config.toml
n_experts = 40
d_shared_expert = 64
activation = "swiglu"
moe_layers = [0, 1, 2, 3, 4, 5, 6, 7, 8, 9, 10, 11, 12]
normalize_top_k = false
init_std_router = 0.0387
vocab_size = 2048
norm_place = "pre"
tie_embeddings = false
init_std_up = 0.088
schedule = "wsd"
steps = 7386
Below are experts of layer 3 (counted from 0) of a mixture-of-experts language model. Rows are named router (the router's row for the expert), gate (a neuron's input weights, with its number), up (a neuron's input weights, with its number) and show model dimensions 48-95. Each number is 128 + 24 x the weight over its row's rms, rounded and kept within 0 to 255. Numbers have three digits each.
Before each expert's rows: a language model's description of what the expert responds to. This comes from a sample of Wikipedia text that the model never trained on.

# expert 23
What it handles: Table cell separators. Pipe separators between cells in sports score and stats tables, plus inner pieces of long names such as andid in Candidate.
router:144130122082121154058109111072116136135175140154148144102132096107122123109141143100153131142139143114162122125118123123152115116164087166103133
gate0:167131108146169141141111075133116148113175142130113128097109142127092157175110140075150111128158147129183135147125140119154129153179120146126103
up0:138147140098135131090144153086160151111096133155134132117168118139094156083126115125151100153154133137128118131141191160090139162122082102140143
gate1:137102129059094148120130083089139139146141159125160133160136135123090126111112177130127131175169130100117176103134138114098169098181109155122116
up1:124168100112112120164173135127126172092122148129117141139154107146115131178128178135118109119141106111131120189136110156164143092086088168110137
gate2:139119117108154100128115121142117100107122097146099105091125171179108168144157123125139151157122160115126133132070097120134114116152112174104155
up2:143121149142129077127108145162158165135108089082139138128126150088152127115123131148111130116086145154150157103125104151135128116147143099116136

# expert 35
What it handles: Word starts, vowel pieces. Opening pieces of words and names, especially vowel-led ones like O, In, Ar, con, and inner pieces such as od in podcast.
router:115143109124147105111134141176135159121129096069086132098128117138118162109100108157151125110151129131168178117127129107138154107138136141116153
gate0:101172125175173119128109148140125143157141084167132137148166160117103142096076112100123136107132142134142129143092150119086169123162125142138125
up0:110168133121154127177123144152150122153105127130130087151122143150126106140113127116145096103090112140145083132111166135124135097165087162171140
gate1:104130127088137089126131116139116134122115100132155156135108165171140159131125107092143165119125151085115156149086128134157157134130134145111144
up1:123119140096118114140144149125085179126068135126147147126145126162109139090146146154107178087131117122123133111091121136137161143136156122099122
gate2:129185103128159152161132130113131097132140119122130147124101141112090119093178087128144168148120128105151119108137119121109132099138143191142158
up2:137130176115135093093129167114113139108080137095064143117119144125110129116129112142097136076129135099094126151112134168137142099144159124144153

# expert 1
What it handles: Name-initial pieces, non-Latin bytes. Word pieces after a capital in proper names, such as Gary or Mianowski, plus raw byte pieces of Thai and other non-Latin scripts.
router:125109126089131133140107133119128098108116120150126069115130066123130089163143136084178141139104106130149123119137144167124131125130115132141178
gate0:106131090106121150132150128103137104091126164116158131164078121093181126121148110092161160137164157142151137130152121123134149158120053125146117
up0:088121139152131127118155138138137127157116129112109136078128135156167123127119123163135105135116181102142089143119123114156087195113124142154077
gate1:094121099145144124113153121119152135186166117175139173127164138105164132146144111135095127137153104132129148064128164141106109112104121143111124
up1:161145109122141152142142075144129120146136115133131113114141108142114122119108118112101160091134158135115162109115127166078113121145132171082157
gate2:175124129145141127111125134154127112105154150133178102132145173143107093111111129116152114103098080153145146160141145101118138122121171135136124
up2:116139128146136098128109111122154145136077117136119174111155126185124158112162100127153120134101107122165131148134157061115141156112120141145134

# expert 24
What it handles: Name-initial consonant pieces. Early consonant pieces of capitalized names and words, such as Mc in McLaughlin and McCoy, Mor-lan, G, C, Cl.
router:108140122117122125107129179089147107136124127134126092117116086094119121125120113152114118128133162099173144125154168112139110107104104147164125
gate0:152125156123151070160097162127171108123152139129150114162166146105117084147108136161147096148144112135130173168158149124118171104127115154140115
up0:138157126133154128127133152129105142100149117105127162144148095156138100161092161094135142119148138123120168160146094191138092124066124140150130
gate1:148115082118181106132136154106102117145157073151096116145133102121066164135132180107121165101119121090118115119155102123125143112114130152133140
up1:166116137191134127131132161121132118102123095119148150093133159138105118152126117090114095149140134131142124123080163106121130134127122109161132
gate2:151121149154089124144188095122143125163117099118138157125115145170089119150112181102114132127148166111130168141163123138163097135082147107126117
up2:132114138111117131088116135183148100113083164116155128118111141098150152111112096153100157145159164112125117137165134100129189079128138108126155

# expert 5
What it handles: Mid-word consonant pieces. Consonant pieces inside foreign names and surnames, such as Mughal, Pugh, Parning and Sandberg, and word-final pieces like identity or today.
router:123110134102109117110115129102142118113160124156142083124158065129154128137127125083144152125121104143179124095115117145173136121088133099145162
gate0:126140091088106127128091127128147164113185094158118111159145174118097101152130127102140157129110120162109103110109125139147156118101123114118158
up0:125122126177148119126154102109107120092127097156158142073136091133089117180138116114149154140119129088107089155158126117123127106108099128124130
gate1:121109122122085128177073111096092127100134127131134134149074123092129113138105112160134135157158162146125130085129134096138146155116107113134117
up1:117154124155138145161110106152143152146103138102113090157130124153135136134136160163121149110125132126139120149128086117177111113134168178081149
gate2:097170147117165157093143153105091129144096142112144090078139078107126157149123128153152141123112123135154149135124142136113129146141140141198184
up2:163151121121121113127143097140122099122134091126149121142171151139136127118132128183090143188124138092121131150138143072090134113126107140134069

# expert 11
What it handles: Second word pieces. Pieces right after a word's first letter or piece, such as ch in Achievements, es in Yes, al in goal, ed in shortened.
router:079118087104134124154109117119127126144135167138122099099131103142129133138105139136148133114138096153142157107065113123110117151101147121165131
gate0:096133146108164163162115107120143179149107106099116138101103176199121158125099152113136158103159132115117117120128116120113150116151113133132067
up0:093167158106093097117105091147130108127107113139160080138164095167134166137125147093127120106075153121108112166122138147121104129183124157109159
gate1:123128141174167123128155136110090117153131138137152107131131113128136128134136166099129161111175100111128122133133128141116117169140162102124098
up1:118121153137132144147122117132172127172127136131085124153140087142160125131105105150126092175158140119165105168143159125154109149144094066141167
gate2:152118067108124108130083136112111139121143108130152114129114138116147109145099140110161132109162108180129146125091147136122091173123106173160102
up2:093107151118143145168092168146117117095119151080120120140137138139152122114105112145162129133121133181136121124123117166153137138152142114104181

# expert 32
What it handles: Lowercase word-initial consonants. Single consonant pieces opening a word after a space or bracket, such as t, b, p, f, G, T, as in wides-p-read.
router:095160121136112072125155179077149128115171132126125115130163128151101123121118108136113135120103109108095169099067136095171080127124133137153102
gate0:075119111090143097142114086132135112116120144120100109122135123113114109116136165114136107070134117171157139144144137134123124149161079096116144
up0:105120200126101124163125120125129143139143111155123121159119122140129127112100129124093127147161132111123102143119131170103152154168099171159105
gate1:116145151157121111136167160083130136158154117146121135124143100150099089146165139144176174123100142117110124097090110163106133117093153130106138
up1:136132107132147156134134121150140132133165136120110147120142112120120108110056121168070159116142161119175164157105127168132130150108106126126087
gate2:150114128137120129126131172133094108158149117122138117127125145132121125085114070088125136142074125111137100100161145122112107118152136142102116
up2:169127143154145145118090131127106142131141112137076113099125118150129116118073113137120108179126107102126116139178109114153128155173068135120133

# expert 20
What it handles: Early word fragments. Short second pieces right after a word's first letter or two, such as W-er-der, F-er-raco, c-rew, W-ell-come.
router:093143140082134122086136150107118139131142130124084139093156068091113133136092136150126121114126117107127125129117166118159142117190135128162130
gate0:066133101097071141131124151149116127111119104086108138141088114124102154115106118126105120142124135079136144103140141092153150147114115159107127
up0:095115126138109115107107148140141138118103145110107139171104123148147117115086127101125124181154188104125132153154109170109130145099139108149123
gate1:142135139132136144130174145126141114109107129159094118055180147073111133096123143126115124150074122148112126127136168154152086136138110117145099
up1:140117119116116086167103066114167167125099130147120112150146110112128160098172152114133092124132110146124132117142141152142168144122174108142128
gate2:121122164158152118157083136143135086192126169086139160138106149097113117125122118137129128104147136152122102120141163081128142142151094128143179
up2:153126150169155176111109105061122111116148146089137132126152130096146177118113091128129099115173139121138162141109144116126141140124121118165137

# expert 37
What it handles: Articles and word starts. Articles and prepositions like the, a, of, its, and first-letter pieces of ordinary words such as p in progressive or publications.
router:085109126147113103153167097099135133116166155148153097146153174143132138128087158199147109096082177090140093121089149128130109121143149112103099
gate0:105143090160126087091126090162126124132180134139146146106131081117100127075132136123123136129098164148122114130132124137143148116175176161113154
up0:086151103179128144151088101078109131160116101114072113106155103121154139134116072113115157140101132166138107124148123164124146141147169109114092
gate1:106173104190126138161156153107116161129173118158141133151112145145075113146077158139147131125124151118102109100109151120082119094133129083097111
up1:121185118142134158138160129125164179162128145145129162155104140143143141126113138113161122123111157101121095120137145126132140129149173119140127
gate2:132105132083131163102164145129121087122117125119166105103118125124148145137142122143138065121097101142130089101127130112127157090114154135126089
up2:099127148088098148134083181167122127131136143155144130139113176147128136126128133094146119143135114149160118149150124116130115136137063188135148

# expert 30
What it handles: Final name pieces. Last pieces of words and names before a comma or space, such as Volodymy-r, Freiher-r, soldi-ers, resid-ents; also closing quotes and number pieces.
router:096143136142128128110105149081102115141162140143141130106138089168158125134082151140108139126108123127133148130120104157143130130104116155134094
gate0:152135180143159147119150087128094155127134123124146120089150102139111124106109145156151138155119137135068170165119115093100120119106107105142130
up0:113153128175117146089131102123148104108111130106115137165092093095120111121125151166141105125151133098124143114122166127114153125103170102126153
gate1:077071107120099131131101129136106127118096118099147108166150114112116116093145109101156157151134087111130094123112133132119164102119114090147107
up1:082131109150114152124081135117133172145104165179139124158124123096127159132134122114090109116135145126132108094084122153166158122123104153106141
gate2:156149111115176149148110109107098137121126131118188120164112120117140165117108089126131175148132134137105113145117153129087099134122132110169086
up2:139072083167093138130109113127120119143127152168122113131107107146126147134113105125152122138150176172125135129147169120149166124109142158159139

# expert 33
What it handles: Spaces and line breaks. Bare spaces before numbers and years in lists and tables, line breaks, open parentheses, and a few inner pieces like Sudbury.
router:080139104127124079126132111130109116110143165097089105117133092132131162113086158154126098105134143170109124104113142158113127140141089136122137
gate0:141116123156142084122140091138125132150096176126132110097130128132154156152077169160108152125142127124146122116117138127133139184175174150179156
up0:145103155083146089143153121107134097146114096136115072086106139118142115119134127164152110132130148123080119128139121125104154132128107139145120
gate1:122163078108142116126125136158190122109153150108139104116119097060103149127133183133131150150123144138173147163082120163098130125138143143097156
up1:127120144115116145133077107154108191149130132074100163127119133125088109116148150147121126121109136114145171137173136129112109113145140083124147
gate2:103156126175108130099131152094107143159159158083145108111094161117118123123102156111119139077105071159143134149138121166131127169127163160130151
up2:122140149140123156126151139087173116120108166143076146135134162107139153126103082045139137162113173089126129142149107131136134080116123140096109

# expert 36
What it handles: Vowel-liquid syllable pieces. Second-syllable pieces with vowels plus l or r after a first letter, such as H-ol-y, H-ar-vard, Al, Mar, el.
router:116136115101125108142116150137106100110140143132118059125134093146146129135119157158132115139104134155179154107130124115117162129132103100155167
gate0:118153158096107137107129158162092099134127136123163140103099125145141123145158113150154115151143135137143135130163147122082118131159116085196171
up0:101132080168136132153102115115129130102102155138117130109101146100186120099119169111143120122108107127159138151138168087148117098113164139113154
gate1:133138097134074126149128082130154107122129099148165112117145116115137140141137123088118115131101144140142115112124143157117109152146160115125152
up1:146117110088143127148133156122138122134109141140089136098190175168128138150111195112149127141075128136129139128103089117138132081158163094126126
gate2:126136126162164115114130120147168105145123107125147144119164127119116125167120084135116141113107120113153131174125138126134179080193140099149152
up2:148105145125138118138091110098156138158178119140125155088150146092145129101092160144150098129146133128141141128119170076127158121128149126138109

# expert 34
What it handles: Word endings, year digits. Final pieces ending surnames and plurals before punctuation, such as Torb-en, Talb-ot, storey-s, outbreak-s; also last two year digits like 99.
router:125117118111135135083096159138102110146145162103123113122099050137130122127105142115108134122080162161160129118157134157141150117130124127131105
gate0:136134153095119102176085168118078121120130125148172119121095107147137053113114140095111158123110144133132136155118131157132105156120098132111143
up0:119117143163118126097093139095110144136134112104110141098109136137117115125108149143162131132134063105096145127122161104153127115137133087173121
gate1:119128105121100145097120103102121140180096139066150083143143074113152103110141103110149147117151141152152117129113135147122088131135173127143124
up1:101121089145091127097132122133126101118101126092132112110111134082169129142130133134119157186136127119120153113142122149142155074123147127152095
gate2:117110117159138130119163168172113135146174167110136106108106101119126131131108127098144157150128133149124112113161133169103119138102154158135137
up2:214152137141135120165139151141122146136134156141112141128126132134188113101161125100158090130135132138104165119170122146134118149146141093151095

# expert 14
What it handles: Word-initial prefixes. First pieces of words after a space, often Latin-style prefixes like ex, con, res, im, per, plus of and in; also coordinate minute marks.
router:107120103108122151121148152155149143116125117125119111108144128144163122124125160179117121139145146093174155118143136109111145104154142103074126
gate0:130103098118125100128096159138103149074144139153100133135101109082115154146137145135160091178169168148092150082161107121134139132152170101102146
up0:107114089136128158128106155122147100132121118120099120126122119140082172106118139100095177112194135115128118116097129127128084143108106117118088
gate1:116131152112134134106116095145130121121084128121119107148128158125125094093128129101131151147098146094166143146079105134115097119197115118133102
up1:151117130136104164099074167165089158144112110096131156125090166100124116152138130182125141158115132141140130139147133166092079142133146116135170
gate2:145111109168142130101113154172152155132135100060133146141115161117147131123145164119081150127164150086143157116129174157151143099187106134136115
up2:122161115151119150156147119110114097093163150141122110125145103094164128147123136121150153109152136161154115134143139084119098147114107142196152

# expert 2
What it handles: Early word-piece continuations. Second or third pieces of words, often right after a capital initial in names, such as A-ar-on, Haw-th-orne, p-ort-ion, med-ic-ine.
router:108106125084149072156129135120114107090148158158094110123160085147167108144102138145170151126103108157131098109101120187132142159116124120127125
gate0:139102110113135117139142148110151119151116123099155100142137083093149164123136127137134174106080118188169105070105140115107150169132130128133123
up0:120090100097130132112129111116188093109102135097125110102080145109079120136149109143144116121106132132119108160112094100112140111167047159141119
gate1:105177109149144121140115081126135117147154110130123112154155094151136105129105146150115112166119129104102147124091161117142154088150123143119163
up1:142140105152125120120159120145106131128104140139175076146156121116144171150100120094136135081124145161151125125164108115078101125151062127108168
gate2:115128138127132103163157114095094123100102112123122110155116122125155115150132140147082124135144102179129088074126127193136134103125123124123146
up2:132142129169107165145125132143120158096172105127147075159083123120114112100070143138167125126180159115144116124095133134086118144129110130138085

# expert 31
What it handles: Section and line starts. First capital letter or word after headings and blank lines, such as T in Teams, C in City, and "The".
router:100162105123103093130123163124121150090161106098121166155170128155090147124143078123103153121126133148105148120086126095155114095109138116144137
gate0:111133141142172116165172143123160184106144125142127153169088079108097115138128117095122124175139122124164098151138126142123182126114168116141137
up0:151143156171127128104132107120146120131104102165080095079090174155114108139120161130155094148103115141139131116118127139136125099127108143164105
gate1:122131100146115126106109113131121146161169117111137129130146155137114120162137134086152170136111147108137163069167128141113130140055168104108109
up1:101138107097158138175145108090118124164159151120137110132056100132093137064144143139109121134146096093156091114140124128127154123145139188123151
gate2:127155095174132098125159131130102133158171119131091151151109097155126113125136135129125149099110067143140138082151117130132152100148142152112104
up2:130087147142135154140122192120154143093131143072153151156131121088127130101132171139118124100120131130132170111130150150117094084131119143112163